Weights of a small mixture-of-experts language model, trained from scratch on English Wikipedia.
Size: 9 layers, width 256.
Training: a variant of SOAP for the experts, 819M tokens, 6248 steps.
Below are experts of layer 3 (counted from 0) of a mixture-of-experts language model. Rows are named router (the router's row for the expert), gate (a neuron's input weights, with its number), up (a neuron's input weights, with its number) and show model dimensions 0-255. Each number is 200 + 20 x the weight over its row's rms, rounded and kept within 0 to 999.
Before each expert's rows: a language model's description of what the expert responds to. This comes from a sample of Wikipedia text that the model never trained on.

# expert 61
What it handles: Personal name openings
router,210,222,211,183,215,180,211,194,181,227,181,207,225,195,232,203,199,210,184,182,207,207,198,200,205,226,198,186,183,199,195,173,201,191,215,183,213,213,222,183,183,198,216,203,192,158,201,183,200,205,172,220,192,209,212,188,213,199,198,186,189,203,214,175,256,200,197,200,211,161,170,194,192,193,212,197,228,186,186,213,188,194,177,226,143,191,173,219,233,192,199,168,201,140,237,199,221,204,192,190,177,195,202,191,220,192,235,184,218,226,180,170,189,178,218,198,239,179,182,218,230,199,194,221,199,203,184,212,220,200,168,205,217,180,182,218,231,188,197,200,198,218,197,195,216,211,231,186,163,206,186,200,175,239,201,224,185,191,199,174,223,175,185,192,204,194,159,200,204,211,213,207,197,202,242,228,200,235,252,227,214,205,178,195,195,154,209,207,213,219,210,226,198,184,164,185,211,177,193,184,187,206,189,221,192,154,188,190,195,218,212,210,179,253,187,170,233,203,226,197,195,220,222,232,205,165,203,213,227,234,216,232,231,163,196,173,216,178,209,184,197,241,211,185,196,188,189,238,163,222,204,195,176,198,210,221
gate0,243,178,158,195,203,212,210,206,195,184,235,182,184,203,208,241,183,190,155,206,212,198,228,205,216,184,196,155,166,170,203,208,215,208,190,218,218,235,178,191,204,205,210,220,165,155,207,205,214,187,178,213,194,211,223,209,197,172,219,233,201,220,214,212,184,234,224,207,235,200,202,210,199,195,233,173,164,193,218,190,183,199,198,186,211,199,165,221,211,203,195,197,180,208,193,184,206,206,189,210,197,194,222,208,178,196,213,204,180,182,194,205,196,185,229,207,190,167,180,235,233,190,204,213,208,188,196,205,196,192,206,177,209,187,212,192,198,208,215,216,211,207,185,189,183,225,222,217,173,192,208,240,201,160,146,231,227,244,212,197,234,182,194,158,223,208,187,192,176,204,214,217,191,235,210,218,181,224,202,206,179,237,182,200,242,181,207,225,211,211,201,227,214,233,183,195,191,207,192,223,190,188,188,213,168,240,176,181,205,200,198,205,226,222,196,179,190,182,226,215,203,211,253,193,185,187,140,170,164,220,219,206,192,198,179,191,219,197,216,220,243,213,184,178,202,228,194,182,202,170,201,200,209,157,203,200
up0,174,219,215,200,200,202,226,200,163,207,217,231,188,223,216,244,195,187,211,228,177,194,192,197,207,191,192,214,206,236,155,212,194,197,175,150,171,204,207,189,198,214,201,236,207,195,201,211,202,208,178,207,192,189,189,175,187,198,201,193,216,179,192,228,182,219,144,197,193,192,179,215,200,207,208,214,209,200,237,205,196,218,203,202,169,205,216,156,199,211,208,247,216,188,237,181,186,218,217,221,242,205,204,195,208,211,160,213,181,214,211,178,186,163,173,189,202,232,219,213,188,182,236,231,222,204,209,210,203,185,182,223,231,209,206,204,188,170,186,234,150,201,192,223,213,178,193,194,193,229,189,156,190,227,202,200,187,197,199,208,171,198,211,233,187,216,203,183,255,183,214,197,212,200,196,200,202,209,215,213,204,163,199,237,166,185,171,182,241,206,165,191,194,205,153,188,217,181,223,194,204,197,195,183,195,200,231,197,154,191,216,222,179,170,186,203,207,262,201,157,210,200,214,203,207,193,237,193,205,205,215,198,173,170,197,200,167,181,208,192,194,204,207,216,210,197,185,221,171,224,209,187,191,190,179,181
gate1,215,177,179,172,178,217,205,185,185,200,205,187,220,152,231,210,206,226,171,203,222,190,185,226,223,217,203,206,207,185,208,184,184,204,203,201,164,201,182,190,204,181,230,184,231,231,194,214,200,212,169,226,221,170,227,177,205,155,197,223,194,185,178,231,168,197,173,204,205,153,216,198,197,182,201,253,171,221,188,221,174,194,200,230,191,219,214,219,194,158,197,220,210,160,214,210,174,222,217,207,205,226,211,167,218,167,198,178,214,221,203,220,188,209,209,215,195,168,259,203,198,189,202,211,194,186,229,218,191,163,223,216,175,189,198,190,197,222,169,223,174,198,202,230,223,198,178,196,173,224,199,214,180,190,208,185,193,190,181,205,213,151,245,201,180,208,202,182,196,171,213,217,197,189,213,185,184,202,190,196,234,199,224,178,238,178,243,176,215,214,212,239,180,172,199,200,216,185,213,193,198,217,212,229,190,225,162,207,179,203,195,212,182,192,160,171,189,175,191,201,204,222,237,189,210,209,217,220,212,225,229,215,181,206,201,186,189,185,168,218,208,166,218,209,232,205,198,206,216,208,186,197,203,206,216,205
up1,192,190,148,198,201,174,186,184,175,203,203,229,213,204,207,203,219,185,207,164,189,216,197,212,210,199,217,221,212,211,242,223,241,183,220,197,198,187,208,208,185,227,203,210,198,219,212,163,186,221,187,225,215,179,224,200,202,209,186,222,178,215,206,200,227,184,229,235,211,191,210,212,203,212,213,215,190,167,209,210,191,207,194,209,193,178,185,208,186,238,190,207,222,186,184,222,224,185,187,205,213,173,207,200,142,221,236,192,217,219,181,216,212,174,218,206,202,198,200,169,227,233,160,201,201,191,189,225,214,211,190,167,203,210,210,204,211,168,184,197,225,216,196,186,169,211,187,179,185,206,251,219,189,203,204,174,187,223,196,174,200,185,179,170,227,190,183,200,167,198,176,195,186,181,219,227,230,223,185,178,211,215,197,220,235,160,212,169,183,197,178,208,211,180,222,179,199,195,172,182,211,175,220,217,220,165,192,182,211,175,206,171,198,179,199,215,201,193,185,229,225,201,185,214,159,236,206,167,212,219,167,200,237,229,225,194,231,194,212,221,221,205,201,203,186,243,178,229,153,254,194,196,232,188,194,229
gate2,183,179,231,189,208,211,207,183,201,214,207,161,218,189,190,205,217,219,204,216,213,222,200,197,199,178,199,196,204,195,202,193,165,214,189,174,207,191,205,206,211,213,197,201,213,208,201,197,169,180,183,230,211,232,184,202,193,198,230,185,192,213,190,180,173,210,204,211,180,179,183,240,187,196,180,196,186,196,215,190,223,186,197,218,209,168,187,173,207,177,197,213,194,207,167,211,221,246,218,194,218,202,168,196,184,189,211,229,167,219,213,198,229,238,212,191,205,231,181,214,165,179,213,250,216,195,199,232,158,198,181,216,260,182,237,184,193,196,176,183,187,204,176,226,179,241,226,203,186,216,204,202,185,169,202,195,255,183,192,194,202,180,184,228,190,186,191,214,228,164,169,225,189,202,194,196,177,216,198,193,162,238,204,175,193,223,177,183,152,147,209,216,198,205,199,229,191,186,198,210,233,183,212,189,232,185,219,170,212,170,186,199,165,165,223,194,196,205,212,202,197,219,200,197,215,143,152,202,212,216,196,206,188,208,212,195,211,185,210,153,199,206,243,195,228,197,214,188,210,208,194,231,195,203,212,227
up2,188,188,198,205,188,180,220,211,203,197,198,186,180,221,216,195,216,182,179,236,169,175,212,182,180,160,207,202,227,216,203,222,222,231,221,196,191,229,196,228,197,229,208,200,191,211,205,192,193,200,214,179,227,247,200,182,185,210,233,188,166,191,195,228,175,187,212,180,201,192,237,181,210,181,194,191,197,179,179,189,215,265,209,189,163,200,204,203,215,214,230,179,203,218,202,201,183,147,164,200,192,205,205,173,167,217,240,162,225,199,169,189,191,183,183,245,187,159,218,187,199,215,220,229,209,186,181,220,177,154,238,209,183,238,186,182,215,219,201,201,213,178,212,158,189,189,195,183,224,196,182,194,188,172,184,206,203,190,205,219,157,189,201,216,207,187,235,212,224,208,191,211,197,195,214,213,244,224,228,191,193,195,237,207,180,191,169,193,166,188,201,226,159,204,216,189,190,199,187,217,181,182,194,194,185,229,170,217,220,204,189,212,229,205,200,203,214,186,212,192,211,173,173,225,216,239,209,215,176,199,181,202,209,201,203,200,201,207,199,225,198,178,205,194,208,180,224,203,238,174,233,217,203,225,211,159
gate3,189,199,203,206,211,190,186,212,190,158,185,196,207,206,206,211,195,231,192,197,163,202,183,201,246,218,176,223,196,193,205,227,205,244,232,170,180,202,218,205,184,188,225,204,201,214,191,180,184,199,192,210,208,222,181,232,173,197,233,224,219,196,210,187,201,200,145,214,183,144,194,196,179,154,184,215,234,204,182,199,205,205,141,237,180,229,185,185,191,189,201,192,206,187,199,169,198,192,213,210,178,184,214,198,204,230,223,216,235,221,219,205,217,213,204,200,179,199,206,221,196,212,205,225,201,164,211,187,202,212,230,203,202,207,216,182,224,197,199,233,206,208,225,173,224,223,180,196,216,178,240,226,175,164,178,215,183,207,227,230,208,221,206,200,155,158,191,201,220,217,218,212,187,156,247,241,218,210,186,195,227,204,204,173,185,177,170,201,189,190,176,203,191,174,188,219,208,188,185,203,164,194,195,219,184,187,204,215,201,193,187,204,193,214,221,166,201,165,172,189,190,225,205,224,197,192,245,239,222,188,162,225,222,198,215,198,187,186,185,200,203,197,180,185,217,214,235,199,213,207,188,201,187,160,222,215
up3,203,193,180,196,212,211,221,201,220,197,189,192,219,178,197,185,225,213,191,213,197,210,228,249,179,209,182,202,179,186,217,216,167,235,225,235,185,175,183,210,229,188,212,195,179,195,246,197,173,175,188,175,193,237,225,171,178,197,187,246,180,175,156,196,178,225,170,247,187,190,224,187,227,186,196,211,211,218,208,220,208,203,175,208,154,216,203,248,199,166,230,153,206,210,203,212,205,188,192,198,199,207,213,219,211,212,226,208,213,207,213,206,230,173,222,206,208,216,178,161,179,191,176,234,202,189,186,169,196,216,229,170,215,193,218,185,211,218,215,214,186,193,227,238,194,170,166,178,202,212,211,191,200,202,164,174,215,165,201,226,204,194,180,194,156,190,180,254,153,212,209,170,188,191,174,181,168,185,219,233,193,219,187,210,181,221,210,209,214,185,204,212,196,208,200,212,210,186,212,196,206,201,188,180,203,197,193,208,236,220,220,232,216,202,199,183,179,209,206,220,191,208,214,186,227,218,201,196,204,237,200,193,201,207,199,172,210,213,198,206,191,213,227,164,203,210,213,153,199,198,204,191,232,206,234,202
gate4,185,182,217,185,203,216,188,222,197,178,189,219,212,235,197,232,178,198,211,200,178,234,214,215,199,190,188,178,185,195,178,184,226,185,204,172,202,185,242,206,168,182,221,221,194,193,226,225,221,185,167,218,234,162,227,198,198,191,206,203,208,202,191,208,233,211,192,240,216,175,213,210,179,214,197,190,205,214,194,201,214,220,214,200,182,146,191,198,205,184,204,196,184,181,188,215,212,220,189,179,210,202,217,160,191,179,208,181,160,215,178,200,188,233,192,150,186,193,219,182,218,173,198,222,205,202,165,227,185,221,240,203,186,206,237,210,199,179,166,193,197,162,193,182,186,205,179,214,183,193,208,214,189,178,186,193,211,239,244,184,186,181,197,178,174,187,197,224,215,186,213,174,224,193,199,210,168,177,194,193,233,213,161,188,226,186,173,227,193,199,228,205,180,228,190,185,195,235,213,205,169,181,210,219,191,173,186,187,227,217,212,209,199,172,181,168,227,193,175,183,194,171,195,187,228,188,170,212,214,198,201,197,185,221,216,250,181,246,175,214,202,228,250,198,166,201,193,208,205,178,180,199,242,201,224,211
up4,173,190,210,199,178,185,220,203,181,212,195,196,176,215,187,226,187,212,202,171,212,186,231,199,205,202,207,188,220,200,179,185,171,214,234,203,210,161,196,184,187,233,184,195,199,204,170,193,234,202,209,162,219,192,201,193,200,201,169,193,152,214,210,201,201,209,187,204,229,228,227,228,185,200,208,161,202,236,212,180,225,202,238,211,188,206,204,193,228,179,155,218,226,215,192,198,165,204,199,178,187,167,165,200,226,217,205,200,223,199,190,206,224,189,195,214,221,191,186,236,204,171,182,191,193,181,224,208,207,201,208,223,200,225,201,209,186,235,174,245,192,218,176,195,173,206,257,174,190,228,197,196,204,221,185,233,202,191,189,207,198,181,193,176,171,166,182,225,192,151,216,221,199,179,207,202,230,220,203,185,212,179,180,220,183,173,186,167,221,215,183,197,185,196,210,189,190,170,219,201,209,200,194,191,205,202,228,235,211,218,190,174,148,176,190,217,161,199,240,192,168,188,237,157,221,223,203,242,215,205,235,165,200,205,197,211,185,205,228,195,186,192,214,201,202,200,182,229,241,235,206,215,192,198,210,202
gate5,224,189,219,169,151,204,206,209,198,206,217,165,219,184,207,201,190,201,229,217,230,203,186,157,199,221,179,183,208,177,213,232,193,222,202,180,202,171,196,225,231,208,207,205,178,179,184,190,174,206,196,216,208,197,202,191,199,155,225,152,205,253,195,222,205,219,228,196,197,186,202,232,158,204,193,205,197,216,202,184,203,173,220,182,220,178,193,219,242,208,193,196,184,201,191,208,215,227,199,228,185,202,208,192,153,193,208,194,192,195,212,161,174,193,209,205,194,197,182,221,206,198,209,239,223,231,209,199,180,218,210,174,173,206,200,204,190,196,198,188,206,210,197,213,171,219,236,200,228,167,200,250,179,224,212,230,190,165,192,185,234,156,225,173,206,211,201,200,184,172,211,170,191,186,166,210,213,218,200,213,236,193,184,177,221,218,228,151,183,215,203,204,209,210,248,217,209,187,217,204,212,210,207,178,191,217,208,202,181,192,152,233,237,182,162,183,192,193,237,209,203,187,227,167,210,212,216,202,206,188,191,196,194,194,177,178,215,182,200,221,200,198,210,163,187,246,209,230,188,195,206,194,205,228,219,211
up5,217,220,206,209,241,204,202,180,227,191,211,238,233,209,183,215,214,195,199,168,178,175,204,207,220,206,199,190,167,205,212,206,219,191,203,196,171,209,197,218,228,243,243,198,176,189,188,165,213,239,240,233,240,204,196,166,189,183,210,234,209,201,215,203,201,204,198,200,179,185,195,168,205,228,194,238,193,206,202,178,214,177,188,218,200,222,196,206,202,206,216,200,198,200,205,188,179,207,255,197,203,195,175,224,169,179,234,198,186,146,208,201,202,245,219,194,221,176,202,204,204,196,168,188,227,186,219,182,218,204,214,189,200,172,219,207,221,217,178,182,204,219,179,214,219,216,225,189,199,189,188,200,220,190,192,211,202,210,224,206,166,188,194,239,169,165,196,219,174,223,219,181,192,190,214,193,202,140,205,192,207,196,220,183,193,185,217,209,215,211,219,210,191,198,200,193,180,199,224,182,167,198,233,216,181,195,169,235,214,185,173,214,211,214,227,219,147,197,147,181,182,192,193,201,200,172,217,210,203,168,186,199,213,194,193,185,179,197,210,194,200,204,173,207,185,221,226,196,185,201,191,180,152,187,199,133